config.toml
n_layer = 9
d_shared_expert = 0
moe_layers = [1, 3, 5, 7]
n_empty_slots = 4
router_score = "softmax"
lr_router = 0.00141
norm = "rmsnorm"
norm_eps = 1e-05
tie_embeddings = "early"
lr = 0.00759
beta1 = 0.9
train_tokens = 398400000
dataset = "wikipedia_en"
Below are experts of layer 5 (counted from 0) of a mixture-of-experts language model. Rows are named gate (a neuron's input weights, with its number), up (a neuron's input weights, with its number) and show model dimensions 0-159. Each number is 200 + 20 x the weight over its row's rms, rounded and kept within 0 to 999.
Before each expert's rows: "gets" lists some tokens that make up at least twice as much of what it gets as of all text. This comes from a sample of Wikipedia text that the model never trained on. Tokens count by the router's weight.

# expert 6
gets: ",", "s,", " that", " he", " which", "s"
gate17,189,223,199,198,178,201,168,211,168,193,187,185,211,241,195,244,219,222,220,228,194,191,181,209,200,213,155,197,231,186,202,191,194,129,221,190,176,185,198,209,204,216,235,213,192,199,217,193,190,178,191,206,244,201,173,179,196,211,217,189,182,204,190,170,191,220,219,198,230,167,209,215,214,205,189,199,201,200,210,205,206,201,184,184,185,206,205,187,188,220,206,201,187,207,173,176,217,215,168,203,175,177,189,171,194,163,190,186,190,188,209,213,179,184,217,211,220,178,219,210,195,229,221,210,188,181,192,218,192,222,180,192,230,198,170,209,202,213,193,213,211,184,237,159,181,182,237,241,176,155,177,207,168,158,215,233,202,182,182,223
up17,196,207,191,203,200,170,198,208,200,195,175,215,175,187,206,214,194,227,212,201,184,185,208,205,180,209,190,233,201,215,229,190,212,186,204,180,206,163,200,233,201,231,223,214,184,187,173,224,189,221,250,194,255,177,190,159,203,223,205,166,181,170,198,228,225,176,190,173,164,181,212,200,208,187,222,213,196,203,176,198,214,177,143,202,201,223,192,179,194,234,199,209,172,257,222,182,225,199,190,218,186,210,196,186,233,163,200,166,193,179,170,183,209,191,198,175,173,195,192,178,183,196,226,206,198,211,206,215,173,205,215,213,197,206,211,197,188,167,185,202,194,264,205,172,203,230,201,196,188,178,201,206,197,199,193,197,194,235,181,208
gate18,192,207,216,205,186,202,199,191,215,213,184,209,209,211,209,169,175,221,201,190,189,210,200,178,195,208,233,201,234,206,166,220,229,207,166,199,224,200,219,204,189,213,183,225,184,232,220,191,195,213,175,195,169,183,212,203,196,208,232,213,205,197,206,200,183,204,209,184,202,159,240,210,229,233,207,190,202,169,144,185,233,189,180,220,246,216,196,227,174,221,211,213,219,176,215,187,219,199,203,204,197,195,162,188,195,216,190,235,188,176,198,205,143,221,263,196,249,219,216,183,220,163,225,223,194,185,212,179,198,176,193,206,186,198,205,205,217,215,188,251,206,179,198,176,212,207,175,216,192,177,215,192,193,198,205,179,216,213,192,178
up18,232,193,195,205,152,210,216,203,233,208,209,213,209,192,195,195,201,201,203,173,204,207,223,177,189,162,201,216,217,212,221,212,184,199,218,170,175,196,216,206,215,183,167,256,194,192,219,213,203,242,186,189,203,187,178,175,159,211,184,197,183,191,210,183,174,187,217,225,178,212,201,213,235,222,198,233,170,217,215,190,177,170,199,182,250,189,221,219,178,200,219,224,197,202,226,196,200,192,209,217,248,220,231,199,217,194,175,238,231,179,213,183,178,193,226,200,201,202,188,192,210,179,254,222,219,201,211,165,177,187,184,190,161,186,205,171,231,198,208,221,190,221,224,226,192,224,195,201,210,200,202,177,216,211,208,182,187,218,204,234
gate19,226,228,192,163,196,172,196,219,201,245,206,227,207,215,205,223,216,232,196,186,178,216,204,171,203,251,168,194,174,197,208,214,190,164,225,191,244,208,199,206,213,167,187,223,212,177,207,159,174,205,162,203,175,230,188,202,198,206,217,199,200,215,218,221,208,190,219,205,197,188,166,192,209,190,208,227,217,224,206,204,207,209,223,227,185,220,218,245,219,209,234,209,224,231,224,236,203,178,180,210,238,229,244,199,209,231,204,218,180,191,221,213,227,243,194,206,199,179,188,232,207,224,206,186,165,172,217,207,202,202,211,218,191,223,208,196,183,191,196,175,214,228,204,207,195,176,210,198,179,199,189,202,223,195,212,231,194,208,207,210
up19,201,180,187,214,204,170,197,200,202,233,163,166,224,206,151,224,194,198,224,218,188,239,164,186,240,230,208,175,192,200,204,200,178,179,233,182,224,173,197,209,210,194,174,176,211,212,194,168,207,180,191,234,186,178,188,204,189,204,250,192,189,183,209,232,212,186,208,221,209,195,199,217,204,194,210,223,198,217,199,202,164,214,211,238,205,198,186,208,193,190,207,200,210,240,187,187,184,188,201,213,210,207,224,186,198,232,214,170,187,191,183,154,174,190,198,204,205,196,190,241,195,190,190,218,230,196,219,202,195,194,190,227,202,205,175,192,163,146,194,205,203,238,223,194,231,203,219,175,170,167,205,216,245,189,196,234,195,223,205,197
gate20,168,200,180,219,231,209,188,193,185,195,224,176,221,186,225,190,212,235,235,184,213,222,243,190,171,169,192,217,200,186,229,180,198,224,226,235,204,208,183,199,176,223,182,192,218,201,198,187,238,222,193,187,175,204,164,181,213,211,201,184,192,171,205,211,169,187,211,207,231,181,176,193,150,186,198,228,172,194,218,191,226,197,196,214,199,193,211,207,182,194,212,200,188,172,220,218,208,220,162,211,220,179,214,205,208,207,228,224,162,174,201,177,202,203,213,146,192,208,167,203,196,186,214,173,217,185,239,222,212,198,230,208,170,201,187,177,205,190,210,188,224,222,196,201,195,234,209,228,161,194,200,201,212,223,217,177,207,184,222,241
up20,198,224,192,186,227,194,184,183,195,217,204,201,181,190,170,232,199,202,226,224,198,208,189,184,228,154,225,207,226,182,193,176,188,176,215,205,200,179,188,207,183,186,205,225,216,202,183,185,192,169,225,213,211,209,165,225,216,190,188,198,202,208,217,196,230,223,194,194,176,197,163,202,194,211,156,227,190,225,223,194,199,191,191,210,124,180,194,195,162,186,214,166,199,205,177,194,238,206,232,228,200,193,209,239,221,171,204,158,173,206,228,214,211,213,205,181,196,204,174,229,161,226,196,192,217,238,218,227,199,168,239,209,212,236,214,216,172,200,194,196,214,208,187,202,209,208,185,207,205,192,205,220,223,200,206,196,177,208,191,238
gate21,191,209,217,207,211,211,267,217,211,205,212,208,185,171,204,164,219,172,208,199,212,196,191,175,191,201,204,182,205,175,214,223,204,179,208,237,215,199,201,190,194,196,221,214,197,191,169,179,208,193,210,225,166,167,230,211,215,199,217,212,179,217,233,206,191,218,205,183,214,194,233,216,192,253,194,192,210,194,156,209,223,165,178,203,165,200,178,197,183,210,172,221,219,206,230,186,188,198,239,200,193,201,189,225,219,177,184,197,217,194,213,152,233,177,189,217,217,137,200,215,178,217,174,214,203,208,162,237,226,210,193,218,189,206,203,192,219,188,238,209,220,200,190,174,192,232,177,219,201,214,189,217,198,185,215,205,193,167,200,205
up21,209,201,205,166,204,226,192,227,166,230,194,209,162,184,190,184,198,213,152,155,191,236,211,212,207,184,161,190,218,174,185,175,191,228,223,213,232,232,212,209,196,188,219,206,209,229,212,163,194,236,222,183,218,171,206,215,198,195,226,197,195,186,184,226,218,243,240,200,203,180,190,216,226,213,205,196,182,171,186,203,228,188,198,215,199,186,184,181,187,228,209,223,211,199,215,162,208,181,220,208,199,238,206,170,212,180,206,206,231,207,205,149,190,216,196,189,219,221,204,210,189,196,192,204,200,217,188,209,205,214,218,168,227,208,222,226,183,202,216,221,195,172,197,161,157,193,184,163,218,186,210,198,213,219,189,209,183,204,222,221
gate22,198,217,171,214,202,199,229,231,190,225,199,187,202,230,198,230,203,183,163,179,188,190,221,189,203,210,202,194,172,174,249,192,233,182,233,196,202,203,220,208,183,208,202,183,234,155,193,205,165,184,187,172,185,191,207,179,185,213,199,194,191,216,180,200,235,214,186,188,198,207,208,195,219,222,198,217,213,189,194,219,215,207,171,215,187,210,195,148,187,193,174,214,201,228,191,224,161,194,185,214,215,167,178,180,209,217,169,187,199,198,182,213,226,248,192,205,222,228,202,199,197,221,211,161,230,177,188,168,243,200,230,219,218,226,200,206,179,217,211,224,184,206,215,174,217,167,178,243,190,182,230,180,203,198,212,165,193,204,186,205
up22,197,189,204,219,158,207,184,180,207,200,163,201,221,219,218,232,206,238,209,163,190,213,171,197,214,235,219,175,177,222,162,204,234,217,224,188,190,177,187,193,236,191,223,195,175,200,201,185,215,198,198,231,178,203,233,225,219,211,214,180,223,181,188,203,183,171,191,199,225,222,193,198,178,168,178,145,217,233,187,184,186,196,194,183,195,231,185,220,190,197,203,186,194,193,223,194,194,195,219,166,186,179,181,208,186,244,182,207,190,186,190,216,202,204,208,191,222,214,214,192,209,167,214,169,212,163,200,197,233,178,190,205,225,179,201,167,197,171,198,186,171,199,220,227,225,216,180,199,229,152,199,186,238,170,197,200,197,195,203,188
gate23,237,212,216,207,201,201,195,206,205,208,179,201,192,198,199,214,184,251,163,223,194,176,179,167,217,208,203,209,212,202,207,196,207,194,200,177,174,200,191,236,235,209,213,190,207,154,209,206,198,217,228,200,192,220,194,203,206,195,211,204,181,171,163,193,233,169,217,189,157,228,211,179,212,188,167,189,206,233,160,202,166,216,186,200,170,224,199,191,167,197,199,184,194,211,208,210,173,185,205,227,191,202,191,180,212,180,204,199,220,193,203,212,176,211,168,185,167,186,220,181,184,224,219,161,190,170,255,204,206,216,160,206,206,220,209,212,157,234,169,215,207,238,207,198,226,227,237,202,188,205,194,203,196,206,221,211,188,193,160,220
up23,227,192,201,219,217,202,193,204,193,197,181,205,223,174,209,186,221,177,164,197,200,231,185,207,242,173,240,196,196,238,208,205,225,180,212,166,185,216,211,183,176,195,180,160,202,196,213,214,231,212,218,200,195,203,174,198,200,200,228,189,166,195,165,203,211,197,148,199,181,189,214,216,194,201,224,175,203,227,183,185,215,181,212,166,191,182,207,208,180,192,235,198,217,187,163,195,215,210,208,175,233,181,223,196,204,189,225,204,191,167,214,167,226,222,202,222,197,212,228,221,170,192,209,170,245,176,212,204,189,225,166,227,191,172,240,229,201,207,192,235,192,226,199,231,195,212,198,197,192,185,225,226,186,163,206,215,187,195,221,186
gate24,225,212,202,182,196,226,229,178,187,193,208,159,180,205,202,203,175,164,195,241,247,206,215,203,193,235,218,180,199,197,201,201,201,238,186,219,230,228,155,196,218,204,171,190,188,175,180,219,173,211,205,210,216,211,184,199,191,206,203,183,181,187,186,197,172,187,190,195,199,215,232,223,200,201,227,166,169,203,173,184,192,209,173,244,204,206,165,175,219,207,180,177,183,194,245,207,197,176,177,227,228,195,155,196,205,184,202,199,212,219,217,178,225,197,215,209,245,207,196,181,187,174,207,200,224,184,209,210,238,213,186,220,187,199,236,211,190,229,205,199,228,188,221,170,186,197,217,175,204,213,221,213,198,211,217,168,198,174,166,194
up24,183,193,230,204,242,217,220,211,159,171,211,181,211,201,184,206,229,222,196,204,198,211,191,210,228,161,195,237,251,180,208,181,197,196,187,195,196,172,198,213,197,200,232,224,178,221,215,174,218,179,219,214,171,201,196,167,200,193,207,160,201,219,171,204,184,198,206,204,201,200,201,196,209,215,201,183,206,216,231,177,211,189,160,203,166,190,162,199,200,189,209,188,198,220,184,216,162,150,197,195,203,156,200,158,203,198,189,198,217,188,193,214,205,180,180,189,191,189,225,213,188,195,215,187,207,204,206,192,229,173,205,196,176,160,215,206,204,239,166,199,183,172,208,170,217,206,210,199,146,210,197,178,205,162,174,210,191,183,245,216
gate25,154,227,199,209,181,219,232,199,171,209,229,216,226,199,183,217,222,199,182,177,177,154,195,165,206,219,201,168,180,204,182,201,201,190,185,206,194,215,166,214,158,201,200,191,231,220,166,210,222,202,222,206,199,200,165,227,211,213,237,186,174,174,170,226,191,202,190,185,221,205,204,171,231,150,227,184,179,229,202,203,185,180,210,214,171,164,174,233,166,223,194,204,213,214,195,179,180,232,196,208,217,194,215,201,224,201,184,205,219,213,223,200,215,181,211,207,234,210,177,168,200,206,224,167,222,178,205,193,227,222,195,163,206,247,213,187,209,210,189,190,206,177,210,219,199,198,217,217,202,206,175,195,219,208,183,199,193,196,194,173
up25,233,190,210,185,230,193,168,206,232,190,177,179,188,199,202,193,158,172,207,216,214,251,191,237,207,229,209,236,232,205,231,191,199,200,207,187,223,159,221,183,242,195,215,210,182,181,204,188,173,197,194,185,209,217,209,177,199,195,165,214,240,207,225,183,194,206,218,225,178,190,206,228,176,250,164,208,239,178,197,189,198,231,185,193,214,237,185,176,234,188,216,190,227,194,204,234,193,191,199,209,180,206,185,192,172,195,191,196,190,201,198,186,181,221,194,198,167,204,195,217,205,199,211,237,187,235,179,184,164,174,177,219,204,147,195,220,194,196,211,204,193,222,201,180,215,178,199,194,207,221,209,201,194,203,222,193,217,192,231,207
gate26,219,203,201,186,229,235,218,222,213,218,182,189,231,205,214,198,218,204,199,245,179,193,176,208,225,172,193,202,195,152,219,191,200,184,217,187,203,198,156,219,206,189,202,202,196,218,206,180,254,177,171,165,215,206,195,185,217,174,214,176,190,202,205,184,198,179,213,215,215,192,168,194,175,192,188,231,209,214,190,216,201,197,219,233,211,197,195,212,184,239,188,200,169,213,198,164,201,198,204,221,209,223,236,169,182,180,231,170,192,227,227,178,250,174,159,197,168,222,205,237,218,209,197,168,215,197,191,206,183,179,206,238,203,174,181,209,213,175,174,195,208,175,208,201,193,202,230,208,171,220,195,207,183,201,246,207,201,198,205,213
up26,207,213,205,189,191,192,169,194,193,202,176,179,164,209,208,200,183,179,188,186,172,207,200,212,195,192,211,221,192,186,230,200,201,211,218,237,200,198,204,173,212,165,213,139,189,232,173,186,160,201,223,185,238,220,173,202,202,230,179,209,192,231,247,173,212,190,178,196,210,201,181,202,159,218,227,187,231,188,200,156,217,175,182,214,167,157,193,205,208,210,188,186,216,186,213,201,186,194,191,191,249,204,192,181,216,197,198,203,191,194,197,200,202,214,169,226,208,220,175,207,222,179,200,210,202,228,199,178,217,178,221,207,157,196,219,208,209,177,169,188,183,213,205,207,186,227,158,186,196,219,208,233,199,215,180,157,181,212,170,193
gate27,195,192,182,167,210,202,232,233,206,191,210,192,184,200,212,219,196,181,209,213,190,220,210,208,205,227,213,205,203,227,190,219,230,201,197,217,197,167,198,186,208,190,189,179,193,203,190,270,197,183,199,149,195,206,188,210,212,184,223,208,246,197,185,218,181,207,219,206,201,202,200,190,191,185,185,185,198,202,215,213,219,202,216,214,208,198,166,174,246,197,210,203,206,174,159,174,209,210,164,204,189,221,199,174,203,156,208,217,217,201,211,215,241,173,203,197,176,201,201,199,189,173,205,241,182,199,203,165,227,225,185,205,174,223,206,192,204,176,190,208,174,155,188,224,168,241,209,188,239,148,232,220,228,182,205,195,186,182,203,223
up27,172,168,220,210,219,191,212,178,247,190,184,192,201,244,186,177,208,195,203,196,229,206,235,199,194,145,227,182,209,233,194,210,224,228,197,221,174,208,236,206,211,202,231,228,221,188,243,203,208,195,199,214,169,185,222,211,187,195,214,204,195,196,192,197,221,201,205,216,229,222,193,211,188,229,203,188,207,201,195,207,186,237,171,170,205,186,207,179,211,180,179,201,207,197,192,178,183,193,209,185,193,196,201,217,200,233,180,204,205,198,174,191,224,190,233,177,196,195,235,205,221,219,191,192,198,195,205,206,215,174,258,217,199,233,203,169,223,228,199,170,191,193,228,216,177,196,163,186,236,204,223,198,233,188,202,146,190,219,177,169
gate28,151,214,195,179,205,199,169,167,181,219,180,195,195,213,186,268,185,211,198,221,198,197,184,219,219,200,199,222,190,210,188,210,194,225,199,225,177,217,236,205,195,187,211,201,208,220,213,149,195,190,178,197,175,192,186,154,179,186,219,193,223,221,208,191,165,260,163,230,197,175,193,184,182,209,185,188,239,203,203,210,213,197,213,197,202,153,186,192,210,211,176,204,218,182,197,207,184,199,189,157,211,187,221,216,211,215,202,200,180,246,212,233,204,189,222,209,228,184,213,181,215,168,164,191,196,215,205,190,192,207,186,179,191,174,202,206,186,176,193,199,213,252,209,175,191,226,188,191,190,183,203,221,178,207,212,208,192,185,175,183
up28,187,172,170,181,202,198,173,201,197,158,221,224,171,202,216,165,214,218,215,207,196,196,194,188,169,213,197,238,213,201,194,178,207,226,182,146,243,216,192,176,201,172,215,209,194,206,202,191,191,257,207,179,230,216,187,194,193,180,199,209,205,185,184,223,181,202,197,185,196,187,229,204,200,227,199,172,195,205,203,223,200,162,183,193,209,216,186,199,215,183,223,174,185,222,228,225,220,158,179,218,194,188,182,214,228,203,211,168,197,207,214,155,194,186,188,166,181,196,225,231,207,174,203,245,226,177,222,188,231,170,220,163,215,232,195,200,205,189,171,167,206,198,210,182,206,214,190,188,174,187,187,222,211,197,207,211,166,209,194,192
gate29,218,210,227,212,197,196,186,242,226,198,233,191,211,203,181,198,208,188,226,189,174,167,183,201,226,211,196,164,186,210,176,238,236,171,219,170,195,206,243,209,235,202,206,176,229,191,200,179,178,196,215,243,188,208,182,228,206,201,198,179,179,203,184,186,227,244,199,168,217,212,207,220,160,204,180,184,211,216,206,196,183,166,243,210,215,187,204,189,175,141,193,218,176,209,167,210,190,220,215,219,226,165,207,177,173,204,209,208,220,209,184,214,203,221,187,183,216,219,165,192,203,174,195,221,178,208,186,223,194,227,225,199,213,217,203,202,214,197,188,193,212,206,171,176,180,181,218,215,201,197,159,217,209,183,199,191,227,192,209,208
up29,215,161,208,188,215,187,185,230,210,217,194,164,211,171,172,189,212,217,160,187,177,180,184,204,187,246,215,145,214,205,192,197,232,206,217,208,172,241,190,157,165,195,194,215,196,163,211,165,188,198,191,206,206,206,176,235,231,200,204,221,181,176,165,184,202,173,249,204,217,199,169,214,209,189,182,181,186,171,203,183,230,178,214,205,220,191,209,182,182,200,199,236,183,210,212,184,222,204,200,252,222,208,203,190,180,185,186,187,193,193,221,225,194,221,207,192,205,205,171,216,160,191,179,234,197,220,219,200,197,208,216,167,213,208,217,191,210,209,225,208,177,224,206,185,210,189,187,232,229,188,194,213,183,204,207,220,206,211,202,185
gate30,174,179,194,201,187,158,181,138,193,235,184,209,213,199,198,212,192,193,223,191,213,191,205,185,231,172,226,178,190,191,211,188,212,239,167,205,197,171,160,209,185,202,189,206,211,173,178,196,183,206,211,169,204,186,217,155,215,205,216,196,197,187,210,190,194,240,209,179,226,192,208,199,192,160,224,192,176,213,211,200,165,206,221,200,203,202,212,202,217,214,234,202,196,180,227,197,168,189,207,174,207,191,227,216,203,200,206,208,212,237,185,244,220,212,229,166,223,194,222,192,219,124,207,182,218,227,197,208,176,209,203,200,189,209,233,213,208,223,203,208,222,231,207,200,204,200,199,189,211,221,191,216,218,222,210,175,185,177,210,245
up30,188,196,188,238,191,198,207,165,186,194,203,187,198,228,240,219,174,234,225,211,167,201,201,180,191,218,217,198,230,169,205,189,234,235,175,210,185,221,172,169,231,193,217,181,176,166,184,216,228,195,235,166,221,212,192,207,204,218,178,186,175,189,195,198,193,221,213,229,218,193,230,180,204,182,202,221,190,239,232,224,198,234,233,199,176,196,184,196,225,225,251,216,214,197,216,199,177,199,180,172,228,175,219,193,158,198,216,219,206,224,216,199,192,205,194,164,228,196,198,195,182,175,193,186,198,176,213,185,190,200,195,191,205,170,224,196,231,209,186,173,222,201,205,180,179,195,230,176,190,232,229,182,194,222,203,193,190,195,182,205
gate31,214,187,217,204,224,210,179,189,216,203,171,217,176,204,243,142,179,190,174,220,212,179,225,173,179,165,194,196,185,225,178,207,207,224,160,197,212,209,223,216,208,218,219,190,211,188,197,204,203,190,200,162,183,157,187,229,189,205,207,211,260,192,208,215,224,167,199,198,203,192,169,196,194,206,171,218,179,176,236,216,221,200,204,207,222,206,210,191,190,191,175,216,228,195,204,218,195,201,206,226,206,211,231,168,199,223,215,195,203,211,207,202,220,216,158,232,216,213,218,191,194,240,200,174,228,197,245,180,172,171,218,193,242,242,185,225,178,203,206,201,196,194,201,188,206,209,177,218,216,201,200,192,230,179,224,221,184,190,223,200
up31,176,188,161,202,214,191,213,198,164,182,212,181,201,219,214,169,201,201,173,188,208,148,186,200,172,204,164,231,200,189,178,217,218,208,204,208,221,188,232,184,199,188,203,198,199,173,251,204,171,183,215,177,213,178,194,170,209,205,196,215,221,207,226,215,230,219,192,194,162,194,205,207,209,180,214,212,165,204,190,195,208,182,225,202,193,185,229,215,214,154,180,219,201,179,185,176,163,184,196,188,179,209,188,189,190,216,190,185,208,191,229,204,214,195,185,207,201,194,162,194,191,169,242,145,227,230,209,211,212,194,236,171,207,185,193,182,178,238,236,210,212,222,171,190,205,172,195,172,188,200,196,166,213,214,176,237,202,195,203,191
gate32,162,180,167,197,187,213,215,198,232,193,185,212,225,184,147,184,203,177,198,210,194,190,211,202,160,157,194,194,195,178,203,207,201,214,201,141,226,205,208,184,188,177,173,188,222,183,201,244,233,182,177,208,217,175,175,227,179,199,210,187,185,174,204,222,218,205,190,211,180,188,243,192,218,178,207,166,175,220,162,215,193,197,197,231,216,213,178,218,196,182,196,247,233,220,195,187,214,206,191,219,215,204,195,219,206,217,179,188,179,156,211,164,218,216,171,193,202,235,199,183,185,208,208,194,214,191,201,225,194,228,224,236,188,202,201,198,203,216,176,183,199,223,212,174,188,183,213,199,216,233,193,166,217,201,176,192,179,197,188,180
up32,182,183,212,197,207,219,181,203,184,190,206,228,166,173,230,206,195,168,176,213,187,210,194,231,162,207,202,219,188,196,228,196,191,233,223,171,216,201,178,240,175,199,211,205,180,176,202,236,217,204,214,158,227,196,181,153,208,186,230,197,182,191,206,215,209,217,200,215,183,182,196,200,197,169,171,166,201,206,196,204,174,193,186,183,180,212,215,213,195,201,210,180,208,204,219,196,203,218,184,191,219,185,175,232,213,239,185,205,165,160,220,197,220,188,175,210,177,197,201,210,198,170,242,206,203,153,167,210,237,191,216,196,211,163,192,214,188,197,175,167,217,233,227,181,205,223,232,182,204,195,173,220,187,174,214,164,185,202,210,190
gate33,198,175,190,209,172,204,199,196,191,213,229,218,202,241,240,185,183,207,191,188,144,201,165,212,210,148,183,213,190,200,207,226,192,198,179,195,176,202,179,202,209,192,246,209,237,164,161,215,192,189,220,184,216,222,203,204,182,202,207,195,231,197,211,175,218,221,197,222,147,162,177,190,217,192,214,196,174,232,207,190,173,187,172,170,199,200,197,209,220,218,213,208,193,222,182,237,191,163,189,206,218,227,208,206,150,170,204,212,232,179,173,197,218,210,191,188,188,172,164,178,201,181,185,196,200,208,213,180,210,208,206,192,192,170,188,199,201,202,207,220,247,186,229,197,181,220,191,194,203,214,224,174,203,182,214,191,222,217,192,203
up33,192,216,208,200,217,246,203,193,199,187,225,189,196,174,237,218,194,208,163,183,170,178,184,200,195,157,201,204,179,219,197,224,204,207,187,202,219,213,156,188,181,250,212,231,217,183,181,195,242,193,227,210,202,257,212,198,159,180,220,167,172,177,173,217,169,194,198,204,170,193,184,184,209,203,163,208,186,208,194,175,194,217,161,156,193,214,222,204,222,220,176,193,230,199,202,210,206,167,211,176,187,227,216,219,196,201,201,201,230,211,190,211,214,212,197,202,197,209,160,192,211,171,220,185,161,204,213,186,198,169,226,186,183,196,223,198,230,193,197,208,202,204,205,190,201,204,195,221,161,203,241,199,199,193,200,228,226,202,190,219
gate34,197,184,172,207,238,207,168,233,202,224,229,195,216,214,221,196,220,198,183,210,244,209,173,162,213,203,192,181,200,224,216,193,197,202,218,201,191,190,200,211,207,190,236,206,208,176,188,182,197,206,203,207,178,140,212,224,182,197,176,204,191,196,176,193,194,205,213,220,224,186,210,207,181,173,192,199,206,202,220,187,138,186,192,220,179,221,209,207,205,231,207,189,164,220,211,204,213,231,203,215,225,174,228,201,186,198,208,195,202,170,209,216,206,224,214,199,180,200,177,139,176,222,210,212,197,207,205,209,217,200,218,218,216,224,228,210,153,165,188,211,205,211,207,196,189,195,151,206,164,196,187,204,237,244,161,211,195,202,163,213
up34,192,180,228,226,203,203,209,255,188,201,208,181,211,214,195,255,205,210,186,218,163,202,219,195,174,183,226,201,215,186,212,174,211,200,197,189,191,192,204,174,159,228,209,216,196,228,179,196,219,183,224,229,179,196,244,185,180,195,208,201,214,188,197,223,185,203,201,162,183,227,201,192,191,236,206,219,184,185,198,217,233,208,210,194,213,174,189,220,171,220,168,196,235,192,173,188,192,189,183,181,186,231,197,194,191,208,217,191,194,173,169,214,182,203,229,188,173,223,197,251,209,187,197,213,248,178,204,192,212,192,189,217,233,176,221,203,204,199,208,193,171,180,217,206,171,214,245,154,201,226,214,216,217,229,203,177,206,202,228,200
gate35,223,215,162,152,215,209,206,188,201,159,203,174,197,213,245,226,206,226,176,180,206,179,225,182,197,216,180,204,203,232,230,174,184,186,215,172,245,203,201,234,244,202,185,219,199,188,212,185,194,179,180,210,215,171,241,184,180,215,169,175,185,224,181,213,204,163,175,167,211,190,163,234,181,207,183,203,217,189,197,203,172,204,211,196,179,208,209,190,200,239,193,207,177,218,213,204,209,220,220,190,206,211,204,193,214,177,176,208,180,182,230,233,239,189,246,215,199,202,184,192,202,222,218,166,178,177,221,195,227,201,210,207,210,184,205,191,204,195,208,217,185,237,182,219,216,190,183,232,175,181,209,188,213,207,177,205,181,211,192,205
up35,183,217,201,192,232,210,188,178,191,164,198,191,179,193,212,240,201,218,186,174,221,182,211,181,230,218,192,202,200,162,207,182,146,247,179,183,240,162,214,188,197,217,214,219,191,221,193,176,192,216,213,215,237,188,228,189,205,219,213,175,207,205,167,174,192,206,232,212,211,198,203,228,231,187,183,196,206,201,187,181,172,193,220,207,174,211,183,200,216,218,215,193,186,189,166,200,217,202,222,196,201,230,217,184,203,190,202,202,173,158,186,179,233,221,218,193,214,193,208,205,185,170,204,197,193,200,189,226,232,178,226,225,193,202,222,196,225,185,233,185,183,228,234,209,225,186,177,222,190,169,225,223,192,211,201,199,144,179,182,184
gate36,222,198,205,172,156,177,194,192,195,190,207,199,196,206,187,228,221,233,193,201,230,207,169,235,195,205,212,168,237,202,174,232,206,168,193,183,232,176,192,225,194,206,190,244,192,227,193,154,191,180,231,180,213,209,205,207,186,190,180,194,166,199,175,160,189,192,202,214,179,230,210,203,191,172,201,177,206,226,181,177,179,194,217,198,181,206,214,211,218,192,183,185,199,201,186,211,220,193,205,164,208,177,194,215,198,239,180,182,183,191,178,206,196,226,241,172,196,217,179,214,177,170,177,206,206,206,150,166,212,192,170,221,216,229,193,219,169,207,189,173,158,215,211,202,186,198,249,180,205,200,202,216,222,204,197,193,222,201,192,207
up36,202,203,219,192,223,200,198,183,212,211,236,207,210,186,190,162,210,208,221,174,213,239,181,227,194,201,252,195,208,186,230,219,201,185,174,221,262,206,176,173,171,192,216,230,204,193,211,213,189,227,212,197,178,209,182,210,200,213,201,200,193,174,186,186,207,190,165,201,219,201,153,166,204,214,189,210,225,199,197,189,236,219,192,212,224,152,182,197,199,200,211,224,249,194,201,221,167,200,226,205,194,202,222,181,216,197,200,199,195,230,220,165,243,194,176,198,180,219,208,206,197,257,217,191,216,192,197,192,194,172,197,188,180,205,189,193,219,207,207,224,175,235,195,215,190,155,181,186,162,212,213,196,209,206,181,177,200,206,224,185
gate37,204,199,186,217,189,228,188,199,197,187,177,229,199,201,191,170,171,221,167,218,213,218,224,217,182,172,186,188,213,205,201,209,192,215,218,199,198,216,207,197,178,176,226,208,178,231,201,220,217,202,205,207,186,220,221,198,195,158,205,172,233,201,174,195,183,234,204,200,207,200,176,177,214,196,229,197,194,239,183,214,203,249,220,187,216,216,185,169,218,200,235,150,231,218,191,186,208,196,157,218,203,206,234,207,176,178,186,225,234,239,189,196,176,212,200,191,207,232,213,195,210,193,185,229,231,161,220,198,174,205,193,200,224,206,167,192,208,176,237,154,217,187,234,251,220,202,200,192,194,198,170,205,193,217,212,192,200,181,222,204
up37,166,189,188,159,175,205,196,191,191,170,173,202,203,183,177,172,231,195,197,213,198,182,184,213,182,172,214,184,173,201,200,214,205,210,172,169,205,207,185,242,200,193,183,206,227,201,208,204,216,213,215,203,190,188,221,186,205,198,190,183,181,202,183,197,188,224,229,214,171,201,174,219,227,230,221,209,217,199,205,197,169,205,161,197,196,183,229,194,171,185,240,206,217,199,210,150,201,181,213,196,204,195,209,202,196,190,240,217,241,230,167,176,161,187,191,206,233,227,199,210,228,198,207,208,204,176,169,189,191,139,236,211,232,208,183,198,186,205,224,200,196,202,202,256,186,229,181,191,218,212,221,188,165,216,201,212,211,172,201,221
gate38,201,210,206,203,239,221,209,204,203,201,167,212,193,223,209,195,207,209,185,240,208,175,240,211,182,207,195,215,186,209,200,217,166,185,202,157,185,217,188,188,172,203,221,197,222,185,178,211,176,181,211,192,204,165,199,194,229,239,190,191,174,167,188,200,197,178,180,175,228,172,217,201,225,209,203,209,184,223,197,224,197,204,173,177,189,233,183,191,180,213,196,183,206,178,187,197,199,192,181,179,186,218,196,188,208,190,186,204,166,213,190,204,153,195,194,193,206,194,266,186,176,182,226,249,210,221,220,199,245,207,232,173,239,230,187,201,214,199,151,205,204,201,168,188,213,210,214,224,187,196,216,194,179,195,227,238,181,208,199,230
up38,180,208,210,218,206,203,191,181,188,195,191,182,195,201,195,230,174,208,179,175,173,211,188,216,177,190,194,230,241,213,159,208,210,180,207,176,203,184,178,207,184,211,183,202,214,202,174,194,212,193,178,200,211,176,189,189,217,197,183,186,172,187,212,182,186,206,149,172,225,214,192,216,191,242,182,212,186,229,195,224,171,214,164,201,202,219,180,221,198,217,199,196,205,217,244,227,197,179,204,173,174,210,209,180,201,171,192,155,172,214,184,215,182,178,202,211,206,201,224,190,189,193,207,268,191,188,220,204,205,208,208,195,228,240,198,225,219,142,156,212,183,202,212,183,208,238,195,237,213,182,216,199,207,182,201,214,156,197,195,190